config.yaml
num_hidden_layers: 17
hidden_size: 160
n_experts: 80
experts_per_token: 6
d_expert: 64
d_shared_expert: 64
hidden_act: "silu"
moe_layers: [1, 2, 3, 4, 5, 6, 7, 8, 9, 10, 11, 12, 13, 14, 15, 16]
router_score: "softmax"
normalize_top_k: true
routed_scale: 2.45
balance_loss: 0.0106
balance_bias: false
router_z_loss: 0.001
init_std_router: 0.0382
lr_router: 0.0015
num_attention_heads: 10
num_key_value_heads: 5
head_dim: 32
vocab_size: 2048
norm: "rmsnorm"
norm_place: "pre"
norm_eps: 1e-05
positions: "rope"
rope_theta: 10000.0
rope_fraction: 1.0
qk_norm: true
attn_scale: 0.177
tie_word_embeddings: false
parallel_block: false
init: "uniform"
init_std_qkv: 0.0458
init_std_o: 0.00555
init_std_up: 0.0458
init_std_down: 0.00393
init_mimetic: 0.7
optimizer: "soap_variant"
learning_rate: 0.00419
lr_mult_o: 1.44
beta1: 0.95
beta2: 0.98
lr_head: 0.0086
warmup_steps: 107
schedule: "wsd"
decay_fraction: 0.253
decay_shape: "linear"
final_lr_fraction: 0.1
batch_tokens: 65536
max_seq_len: 1024
doc_mask: true
train_tokens: 410700000
max_steps: 6267
dataset: "wikipedia_en"
Below are experts of layer 8 (counted from 0) of a mixture-of-experts language model. Rows are named router (the router's row for the expert), up (a neuron's input weights, with its number) and show model dimensions 0-159. Each number is 500 + 40 x the weight over its row's rms, rounded and kept within 0 to 999. Numbers have three digits each.
Before each expert's rows: a language model's description of what the expert responds to. This comes from a sample of Wikipedia text that the model never trained on.

# expert 35
What it handles: Mostly the lone letter e inside words like nominees, Perez, employment, Foreign, keeper; also do/De/Te word starts and score numbers in tables.
router:516471512489438568548422494502474517483479495560422479489422546509556492492419462489508588362584472480456577452477472474548507454526461487533528569542453480491443510525542605556551508543556534484472461511507459487496503498569477536530514517502368540521468460500461479482542547529496517529459541446479534433516501505516489478578550500447562517446491487465554456469512479463509467443518518501474510488485487524506508543556484543425503497508519520523491476530492520502529477454469486
up0:523551481532505549550457499512537479464472512481582493497454470514545533481489483506461527430451529504560501486437492475566446440553563467480504528456450477558465505450451509512506433530544416485482531501540533549447519518504491464557538594530456472448504510514525525554575361473406488556461515511454451528491495474476495472438511534531474472507512435579521520474492459586508496466447487502533530528429518555471499530536524570471508498508556535490546463495526518488466513561442434
up1:470488445530489471491551536517473528500526581464529520477410489501529451448442462540498528539553528415459546482480478538455504490491480568527543560475424479593498500518443456495493569516521493507450494478444531509457504533478600465411488516514450532465519557509566543469522466480509571519485569511471445402454441497511455509550496507528462530601533489509480543497495472481520503494479536410536554489504475465549500487577529533472520524506456518550549505498446537475589510495568502
up2:459570531520491495529533622529478542510489550505516482433550572524490598538436469487518475444563486558541544516505530472534547490508471435518493543447451457516432516466495506544468569509509586486479584519494519521513545527535500484534501564519446461487546457532453542491519460552497532443467491491447557482520499437494477514537470474474565462528430491501450424458487578519469466497545570475484543482477487445482458513497546532498531525538477434488581550581478491555478477473488450
up3:506501524525491556484515542413502518514460505517479541436565501610540441448508501558500509562523441534416503503513500543499467452490436434450481564474529509475472472555573565519488546428479500521558467544466518487449572478514483436426479516515512554512497540439523461545453562504470504528520520465517506503517474531515519459484534569427485495523466491560460576480498471540519471448486590466450466538510565484560466496553410545516486504447491450435464441564504522514481493488506469
up4:494513568560479581505437593465490526527500531547442431516520461545518527501472422484553481485492489498509481451461465529528494462549460494531446526510455485436516497414431545529521537592543566485494595541436503504507509540515506525517536459489399501475512525575560477496515418479512506481480544472525495505495534486444480451486535489531517469418436468442398531488488501477548480487546545450520550538512520530419505448538462529467503552497553505490455486505527491492531529444423487
up5:577513471442530512545523448550525561494516551550532542531476497494529524461519506495519478499492470518501494535519489512551533468508528553487464504418442490480477452480465486570536550453477558555540491504501397594502542474535469549479536528507481581521526520541562447503498422449477474392503507433551456461525518499485518507568521468450464489523472502516526525468509493489500482480571446408439506511541515499409415524460475468520571519377547436511481467512470528493463486472493457
up6:489466428476523522544495521509487558565451470499440448528514554450459530535592489500454477541522545521538473469499491493500424440464439503475507513535554453515488556537495536556486564559474478596474440445522413453497565557533447482509554496447515503488511443432525475486506535472465499508481501535533519501432531577468531470489521447546452469541468404497529580415462554533462549411453509476506472482575480527515540469469458513549476529502509461509521471462482484444489473462526521
up7:540521485530585486472512530549562542419497489503513535467495561467506516497557499507509443448571469545538507528487533474527513476560493510542554494379448447474569461596482494563517539490446507529502438513535513563459494523486455479481475481470504473536506497518385475469477512482510529521530507501496436472431507411513443537525517477431538511461462470517477537440598475522483454530570531475459531494530479428435484508515468603468529520481510526420517549515473485541472534493541464
up8:475514475466481605480420495469524490422541506468527487437526578520523519435513512514547465525500424453457499491486491449527551485423496552624532530457413466494572483559481488494498499489515535574471522525490503508530507510550511490476420453508467496476528473449443537534528482486561466601454519465540559467502522481539527534535491555485499466506510481442430504505539518478480479508483438498480488435474535472504589499485523485533476497557492591420541462477498462520588530520437484
up9:485414491552469470549485453550465542497521469567498440538519538458478455436507468528516523485607443534596435458475515422545455540524479504541514501432553500482483560516498480487491479537464480486542439449548492479528579567508579508477491449441449471413450469435465493504531551494578495490506517523494587512488513595529472520528508518465488487561488512523502521520550497472505499480500492487531450469500521525463581495501481586534567495452502473507460549462498593546488506520501449
up10:443577563520549420428418492507496555462479528494437468508544514501554520438466544583576566532486573579488491509537574486463518468499478481511426549525525515456481562539475550514499489541535532542473462431468560507516567503529519464477499467556543465463483457430496466474555508459486588543525516492449486470525501537507514374474514520534535525548445464482530489505477478461525479574508492475558541460489470473548516512530471482499547521514451491515484518499456491466475418467439510
up11:513492509553420573502490477469538497491460519491439497518534486518484515471523426496505479559503520544500549478469429486498541506465399582471488503511435600474531544483542525522538523515471446517546453509461544571498541543512462554466462471501481539530454500520491420521525480487511453477579539491471512507506454568486461465561498470567485570553480511521478567548501470498434395479542541477468507476513460562504471513622492495573519511511449505515479558421490473462457490449430529
up12:509502465499482430503456397506545569459548494514506480525532549453512511508509431535509550473558443513533518538498478513550480566604460519537476517500492474470527540559486547541511448500514510538490469482563437464429548548538522502442477478430468461517552444446484469453490518475593435568485505458482522544471608496586515423514490552541542442494529537503504535517480466497469531521548448441534497488500477547527587537466462482561506500453572498465520534528543499490446529488509535
up13:474558467501509545448492453459468509511461488514477415485485531509444493505595502486420520480559408475516587476474548486559513574494565503499482509486523498470519456498484401505565483570525489427428447550533452531550480484535501505564506521463541460464516454536527501474507598468509547507574491521521584553463513489453523508557557535429545480509524540513517415517505483479487458452520493468478533493515525563462413530446477472532496534487545520438425491470484503526542507498480560
up14:513495516500503546561515478528455473511458550480469452456504490472532574477426456507474491524526436509609512465469464557512475502527495483499531598537538536449547474519503453554562453528575536532488451554479444557594551503524396562489474494523503425503465514561486494519506488517460462461463503484498497522560491586519508432525519532530538489475497455483461471470527572540490446494446445492450482504458491534514526576504541494509526498476556507544463480543432466459577494483476609
up15:555477486495473471464476519480472552467513448584522461501462522509490526555444448487538505557514455464515468486519560493481533495541464596403531493474497538504433491463553531477554549440529532564437491404470483491524521568593557472486512467496428536550518493480542511481441528523536527546508539492597462496471484421515602512488487488487529512509468506540495505510540464482418490458515583488520469477521468498508442489495454516421562590495510559505513521491495463542514512566441449
up16:496434465456466478561489443446501489491524475548474501513467480530487441558605590584465464485541584484567512483491518439504488482512458541473512492490585496509482515455513454542600578458436420533499445510534499502499545546446499514545484519521468444574460492512463487551508498548506439477518511490454493518502523485412513538515496569415455500601533433473502464480476428432478466486485523472490498497512505491505522487568460517473489467515482573530484533505505516511483544462402492
up17:545523482461470548505460418509427558439527526521502475490439536447458534546567514494462559415489517526603553519471505483510448499508499456464543527418424502424478485540536506516510465547555510492505454538505471472461503462546509458518496564453395467479480475509508478573521511532464504521512524482518471506506525496525454535502580486488536531410551527489508467429518507486456480535519505415572544515499476533517533529524528408558447487439508590461417544479519449462492492525510496
up18:510479456500492519475489532415458509523536410409519393529494533513431494455515455503499513459555484467508482499552481502477512461473437492522462533572507561501494456569480575463533460477533505540534493548461469492538496535518497524551454482508436525463447509489494481463574541505488564389553538460565605497458490515525504507521477561512515504521521469433616491468568462481542473469514473465408504514555488496534486499580511529462472542534488447533474499531443526493487487477528436
up19:455550477489529514480551422508560521486572529476416495515551504471518457479454488479479456424579491572516483499416450489477458458446485524491483433551458505543564448466525464551536507512491466596473491487500478453492516581441566491532573501482501545531410492474458446486494500548482448440486479518422476467483529515583439593489567521529489456505425463539469491430505502483496515540525487487569482503549491476533481500498463527534502542532539469525547493547479533430459442501497493
up20:519470478479483492494450439571552541464533503472516523444474451478538475508502503516445579480515499530497555516401525512619505544488623485460481381480466484432473523452478511458520512511486512436397485445489434489536549463550510491451465544472511476543458497513505477542461407499481559544518452464449509454490544517529564434497552453453492503506556504473492539451503518491507491488499551504549488544427526467484467498497505410470517507501533558514484561516431516483480444500499517
up21:495529516497559418501508505477505434549494557484517519464479533618534548485528464553462539412532489472516468508479604554578547445449447420494462567481462460480560434505488514533525521518471523463494515496492494476528459573528446566482503444500554496464480532529555510523490512573495470493533496537443533517505469599451499507509583527527478540496520441467512469476513479574478499534506502537514487481535533471494464471499453440522505467517446506509500444542551507599575510438443452
up22:525469401495496496501408504514460472498465477509576491407518505580460538464487426517503541522531476444567506433573525461515497517481559475525527506465430483514481553559465567548466489465563436532473495460452515495521458441530547491526516483469461498532509397512526482548479587500545544523543492473494438494503498475429551491548441485538525481520521435518588485528446516484479450463480472527521506522478530479485530598486564502498450528600511545454495466482476508539563511462507491
up23:482511532546468469437504598502508509513469551499497574559497508473532488416497458528500548552540503595488523504494459451538494475482491550552419520527499505469492474514484591532541440516508560521563408414487514486462489502497480478535499542540467532571542508483469565493514492483484545462472505505553538479498451486560514564493502571552490494521440478459522470553514483476524467509559572459475591466547457496459472471474465474439477523448506430493518582538498506449534444393532472
up24:495535513499464519550516410505482559413450518518469514461563564548518467458425464510522538499572524545537495591518563456440484540537551458477485483457489471413457528529531490473547458492471497526514399527484501479537514515508512413510507465642535486466513490443513486501458503481464413478505484545507509469471503471495566437458565555471524478503396498519444453465472489530498524542500517475502474532518561432462464472521490540513499499475557510481476489517518462547514585450519539
up25:420541454569470510493470504429487452555469631456491468524557514480470493522454441504513511540547449494554566518487453545539497508490520522491569560438488475558426548510481525521553446521501502587483511458446521437511513484513490508452442409546525471494517535474500483526480522547528438484444500536509525474484508463556516520422473556441560478532497531589459475454509483530454507452522508514467482505468537437475600472495486546541509469508550524438530470536461409498531489538495494
up26:538527484451453448508555471542499512444550418411532543489413531528478496455559451474431460455477497516483494535535567451474603559548453542517502502536502448515522485538482448546554472549489460471461513473532462403584501478499559481461512510535504463470496486507468559478547477503478444486557455466526565496488512496503561460529470526482491508446494476483450528559549468509469486454493518540555483456490513447529527511525522550531570535541554597518569502475492563575502516488567531
up27:506475448539522557606508514545540437524575517536503507504518530530463478467470458505441474436535457499493479494470485490488521426541524492476455468452425490497506427415511482507452481567545537509530527489496500523470463530541368487521454519495457491525559507525505522502488538599510531599552469501521470496488551549456494565482553528402516574464524500521493527480518516513438546479557534489511455416485458463520468532533542554484548475586539512501530490504541465485487453473478416
up28:504461467514438452546423509514520511466469424555485499508553503495505560505562514473486438512429489463471551511469505447520551452495556504510511468451529501567480516549549570585458505439444516436574530433484486455486528551486445557510468471482426484489473351470538500491502494572507574546574514433478501533553527543520504447503525536523556498456473470460467483475509540490523492444533503517497447528502534506571532516484513496518496464511500450524501511499601567560485554484463487
up29:464494486436577493534487475440511466483471538461547472491560554481480467529489502516413517412501577422533499496492496485610537444543457501570528596510534460526593503477516468544547460496518511455499503435480493467544521471546461519519516537461505477454467488534490519580563518521461531490473541539389468478453571535507491470463490571498575496492467513493473410538483450535503489528453490512482459506520547470544508429447572449466500487511494576423514518510531503524528508473506510
up30:507460418494504468580497511548529607440463482407504468549429540499502424455558455508483511517464475452490504435511546511510479477511565517444534488510528508528528549535464584442485508537492484499451490487448503555470448531468522502652503518414500485446476506535525552433524504419469482524520585494501506541529478497514487495562487519536521513508435493418530506501546437486460491493545452540486443455526481511529494586552501529489492493548544512493570541449510501532533484475514523
up31:461461485506483524479522489456546603426469462497472550535508535485459482515413524453494466463501428504530473497441467508437528461513572500479460481512538569543467506498523513396457392549543495448456501540527566439498407497533513535508516416490488538454514480448495456509510477503454469456471437525482518475472577505607504497468538550535578505463557502489470547428520542458470453500516535516457460421504485471559493510516490525488547546551516534441491503504516561523480468520512455
up32:532470514468486468428463489429488521508461485534420462463486463526465520551497498458604444420507554484489568503515515497456457527503500511557586477561488449558507499508475506488479548485487495450514472541455525490521503481528501458534578549517484513474482480488501572515428552485457578483449560530480528497386483504507503423563477501487603546445516462411477558524504426473540520505468548511509488501489545544558560508518470473487497485540510589449530549542513527550480544496520431
up33:518496491449499492526478478515471561532552498504446483538544514503511555530463502558553464507512406471540654437509491446479485526465449528514495482447443530494446524451491523454526461466558479566457515528493492462542505543598553513483461515531429518514446506448538455446547501558543451431559494491462495528482497467491526502508507541453541455566552480542503445478565467507475455509502489401535539528530486567439478489566536495525565541522476547514442433518541503526456464492475542
up34:529461522507451561537478458530494508535536480504461410496472519551500499526528541538448561477513535515519480452467515570516502493487463410580494567538511464522525441532495583548453540509483571493524386447562497545522485462499536503482465518511457468498467489501485483446594476512444438405371555461502527490505548511434537554500557465486531501531513515488532544503566442442461517479523488462540482473462512494522479509461441486469488452433580482532549512505545544463480546506495489
up35:491497421479448549491462485446475581446446429528490492503453512449468555548511463498448551523568569496442501520489501527550444521478500465509492401594523505483534479560552516559414593473521537478550503515499507506482481460534431467558475522513581529548526514447514578419527553434494524516472446515462523509543492567514534466556535413507458511508471489484520536567521466519484501483536569524518459530480468469493499474457529503459491477526454507485512484439443448437442482522495509
up36:545499571496478480430461452385505462496475495531515521461538529504502482518445498529442501458531514533511456449445445473534476503414517456462511510512543455475498520501532513500547458490546466496578520561492487471527494502549528523548576468460524544532600473558459506477425526504503477551496426413451481571481509482501518512483547409553505515519531481494482512496450476525497512435514535527436546466457482577549520485555440518463528482434565527505406538539504579521479449549531456
up37:430455458476451554576504532513505567534479520488559534499497529535497480446449433490533490489492521458571554507539485500533552446521512550606489433462453579597501481510521499532528486520479521550489549519480527479486474518578504527496527484455503483531502469481490450584590503428442544536514507495557493474508482534576623475530449473541513515463463516486501492505541495395501453501463478484452504502451553522453477477569495392450540488547505494503546483493534532496528461452471504
up38:526554539467532500496501399547536566457449485526501443559526474490500457545453568521515485438555505535549446404434465447509468456482412461579478550492526538456506412534458433431498531509543488511433556563502437522552525511473464476449497485458468494541495516522507505507534457545514425468442493502462498554515517491515456516512477475466579431487532478490519555519538518403497488468517485515467440468486544539466504488508522558507544503466580485559452522518507506570491557484477477
up39:561493563446471538427477500478444520621475485501520516476506445495469539478550523522423559540499492499510558517468483442450535484454481513519541485552501528518405465501498487519484531544438566492475408467494488483438528525541479514447517499492507553453465425444466482518570538498531472549507523522526544544503420564497604425468519514530488494493545497585455439441448484492483440467497551477452528520539513527457429516570415470499514458438504476519496506518504528434509493493519488
up40:516508543482491476485484523492482477504462503481495496491433539507482513482475512516523498469499558516520518565512504501452550482434483537553491503429468522551438402502506488483481486496557425459570541567477425522475503467536503539517425568464450587513511454526493508459589478577488511471470524475538515476411572448528510461513529528531487573449506519531560468520566503467418507488531451470437520598458510494478504519497488589457479576561512442437526467462516500533577474558552479
up41:387439463525490530509513566456499577558561456527489509502531478500523482511501424441470535549509478501512453511432549488544512447476449524528543516473527452554519536472583495556527539456547483530491498459438508448519465567526496505529494520512446551569512497440469501473526541470500555530568532487499492464402436495505494521555476532561503431577449499514523534461520493505506505603513517465515488502492477449589565539511424487443484547530516527463446518431515474555485568491476529
up42:576505550497433518474538464491476509551443460538477465473435515480486466451465467535537503457470470478488574498420505482470512475470469421449452458465488479531424559523465488455483593451506498553521488523504623586507484504513486542495532495400510539470512506497516498544520468506476532468502412468493465538471519538525545469474456455500457492470502478443489482505502459500501485519540489558514555526562546479489492541602429503564437475481460468568557494516487541461515587422452477
up43:473426415487451484529465463462457547501489379478560452558558513467468464470514480487567536509509450459496535473530437433528566527482464528544554536468517475496464514534519506578485469572581483448528587454479493460458521482552491517413536538449520510517475542527518565443480550504507475535472525449465523570551510544484504470555493444510577478422467506566472536503451539477501507527458551476493489512511531450539492518533497512499473478518516488487484582521541457430522510564439479
up44:525541563439489469504491457517528547485462406532424514468455515542447552431538501430490542455514518561502549485470484536457464542524436474520477467572512464498516499556552575464477572448537506491509451528495507477480439462576464483522558482530546562549476454518508563480471492540512448441495561522499542464498539484508536477546494503488483468556493498467493426475486483441430545556529511567453549417477478480542494535431440503465520489491481433479492536482605434522457499468510553
up45:472497484500418491470432503484523406474516434454453543367467502556500507477535418536510478489548472500506592495408469444555446527386521451491517481516569500502516497548474460503534480499492512497515490431522532495446503474494537436513485485552533563503458527481457448471518463553560527566503453495462594512496525537526512482468467515502524502544535502458493519549433478513481497521554548475475446521481463508520525541504488528414499464564482540472492563471493483510560442444432524
up46:484504478508498518496499484516427531497536438547461448559539488510398416473586495530475373499462481454478510430532449527501505520455421500481528534446549498598436436547509531510460484525576489572472528495521502451471512524512491466420551502466504459522482557426533495528455561514493472477500495499478513529539443464521565516552498465557481451519541480485448487545528514469532492510505496460474592424507464555587455544490490496486470507471500534518509460530522441528469574544505513
up47:476527471446518470526522411451492607476485499505518451429496462572542547589496516570520520444527533509515486468525458492513425429485501496590539456460484479508474521505485509529475515496553474462521586521474524517559520532510539508386528469452538502467492501509481449515500488568483517454449493459444528489492529463496442457574402545465508427514504528455480452474450473461491501483520429495525574465511472493495492545523487512420457517472472574570439456481528551516556506453459503
up48:411553470429462516426482555484477499453469512435541495488499473500515522453461528456437473493511435484470544487463492509485497559526553480555542515502396491507490441551536441526532523499478534490520503524490471586486472470540525542493485509541449541482470504545490487509497478497443526464479468469478505503481454465531494511513414514453565472601485556476484453547493456480610512492514462521453488528516437522442472572539476539579448474396578477500481512539413533536575542524490529
up49:527507550501462456501411454492512523497463435539522515449485522539532476534499560464549493484517476475584506429410584490488471501471502548498509480494525451484526534446439572512534452485485536424483472538522449505566463473537439509479506492569515511494523406494478500461480500469536462536476497487538463519493562568481534537518623477511510576490541487444483474488459513493446469509485494522457558470460549498453500547492576533540486507599566428566517544524431499480526431504552465
up50:411445478489459447530474538558512536561491482481544505481438472515410476508440508437480431459520502488471467536519508428511546460484470525551480513502462440572515494488514522469474472475442512444509440474502418448551577460515521462449564501553445458555482438431470474446513488549463520502433594540469476458472522543530496436497493501456486558451535526520487539498578454455557551436536526524470510475490475497531602534469474528512477522487519492552543530532410522503495501463481493
up51:524515480457542489437479441541517468519525518582558509471471437525521415526528448493446519480536523499457466454499471419546440514497468509487556469478451417464529542487551499590471502489456545439509539406472533485501480546529459515530543498544490545533494479429501493521463508543511460502452472519531531506450518554490548560554569552546484576550452492587489456517373496467543510451485505558457460456518530484470492542493502547553450446521483522530491510458488492469496517507503401
up52:541556475526467469452533534616423438520468514456463442541556526544485484470469400478480424479512515505516479497431484520542525450529485494509503530553512474444399482618588472527468451499554483518486453505465531534539460430493487473495451482511483446517455511426461484480561500517534475512487489512551462517525496498517541463526548485470417497528518524538482501582538486476475508456452476480493479468584556463469550465484446496452481452539526561507532560521489521563502521470455437
up53:441482520498521526504513490511506483490464539504512444513587498584436444436469499506528564483568461560456502518470387520513519527481556544460535492473499494499572566546599551530539530524518491529511534493453441498478508449514463473446499540537511564437554459477529444526491493505537550536509521459486495509509535574477524514508506526522500441515494489588445542504425516562516494564461616466482484460478609514515456552470444537533489548552545509469523449499517484564496457538520505
up54:497450496517470466472499506532465559548512573459467475601396518497530482485479519503429438547471502505465553504515493421526462466515419502518512493549540461471476460541577511567508593507491505514399505396437588562465477510488431467520540528468525558534480517408494494510533455497454468459476522505532497494452519489473491480583529529486466500483476504483468513555528496474460458493508451470476543484543532455546526527490508530465511527480482391507463540498511502419563494537445532
up55:471500498494530567495515533603489499534458566537535510498460508547462507511532509452459536569511544510561526575466563501461484464515460555532467498422348459567448467536469467456507522518469535499433529499515485498498490490459496529515511492495487504563536488578534489550537522533562559459508450498536491478466480475471553465497544471540409471493492467459523444416499496497432459546540420497554531527487569476474500607468545506514516501550503476481513454509457481511422485457456529
up56:445494471464472531513514507508511519490520511514497514523457439502469477475468513514528498409576492448443452492485598548588524454457539504429515501528502549597578550501514509538497508449461529580510575420475499546500511519533484503510451502542463541434504444494547520458506495495430491518535522431432495527556408535490504565546496480499534521471453521529526580513478462505470492529465526491536485500496506464506456455440509443500578525490503546494601519512420523457546477521559409
up57:509518524515447519492489503481520477506561480501499508450410471570557499480556473484562542499506482538499433522488552507445460504537582488477493450399553470571509475541518458531485431600554552517577515470509451500453469501453494491446470517456478510508496479561535481487481494613532507505513519464603449537508589582474491492458510543484565453439452535527489586506464499516484531524569507496585475549433484480520494498543500534515496473463518506533531468569464532466509438521492504
up58:555501453436472538561497530440563592453535469518552463491453555568527549491478507530470536535467458458500491490569497463567514473530452471501516511480443542535481500518542466484509565460474552507444574541422542511510496576495518530539519512430491552536454470522486539473468490485472487452541522485496516510545538474465475507537423476494495504538526493473427572537534447560482547440449469413497498431532501493449463540484490491433501461485521451520524520539553483406426507541403532
up59:483470463510469506527481512519607523493503507530461504459482569554430446495562494519579493498475589448511396503516541463489473506454550525491444503507483452503533511539533426517488553491462565515554544526513458451465493508428541534573463467549496542443522445539480488501520528550498570513491483472462512471503510578514492552440567486445464528533452490438507451541545484493441446579558434508519431469437535508514524496480563548502450519560496538443546545474486467453507538526544526
up60:483538509442446579551485466524450490511510466440447473537443484489512565483521467505522509440533528521494493533566490574553523515512554523525506567495547493541503445463483540533423587546480590509553507525454615435529485428407546486468508458531465446464527501493561427534533468523483518495500483446541472510481520491552487473572518485580503470456481520486494430519468509480574473510579492508495460491454541449485511475504451493468536449497572532411540449488518466527483518501461481
up61:629465540510438536506463537457518552517514498570475531475436565485540540456491450535479468439562496514530575446490508425448568491486521541522508456478558506456470497515489560493475519462468550504541515501529488508495482543565519447464511440548464556464544523420469504532478498514505486516447504466553547476421493557492541499392499524517587513476499450468469511551528553434477479462600562529462503499527506459426512449528458545503529477498489509546542530578504512520538527503471469
up62:541505569491507520490486468519467501553589440501525441552479409490498479501461509438513531531542455473470502488508524452512578473461496517443526447412520476503524491492468499523534449550456519471489438515514502474469556560455432557438451506522501447572492568492470538449553559479525528457491547541533513454440486525513466538597476521490489509486446505454481524496506540482497437495538484555376481454559547420537513542570525484566473428558538531462518453516525468484465476528481482
up63:520484475497521477514505438470547518523470509451462429489533472491502529510511430541489496461502507569475474496504502487534464415442451543515498522541517511508516493491414485411378473553566543566485494475536489499496461522444489515423488379482463466435473493521517436502542526580497502493511541478418495484467475572470431431523475528535494468428515463496533520442518527463530483471446453392483546512502477482491496440506500513488468490595539465554453510512469541521435442494448502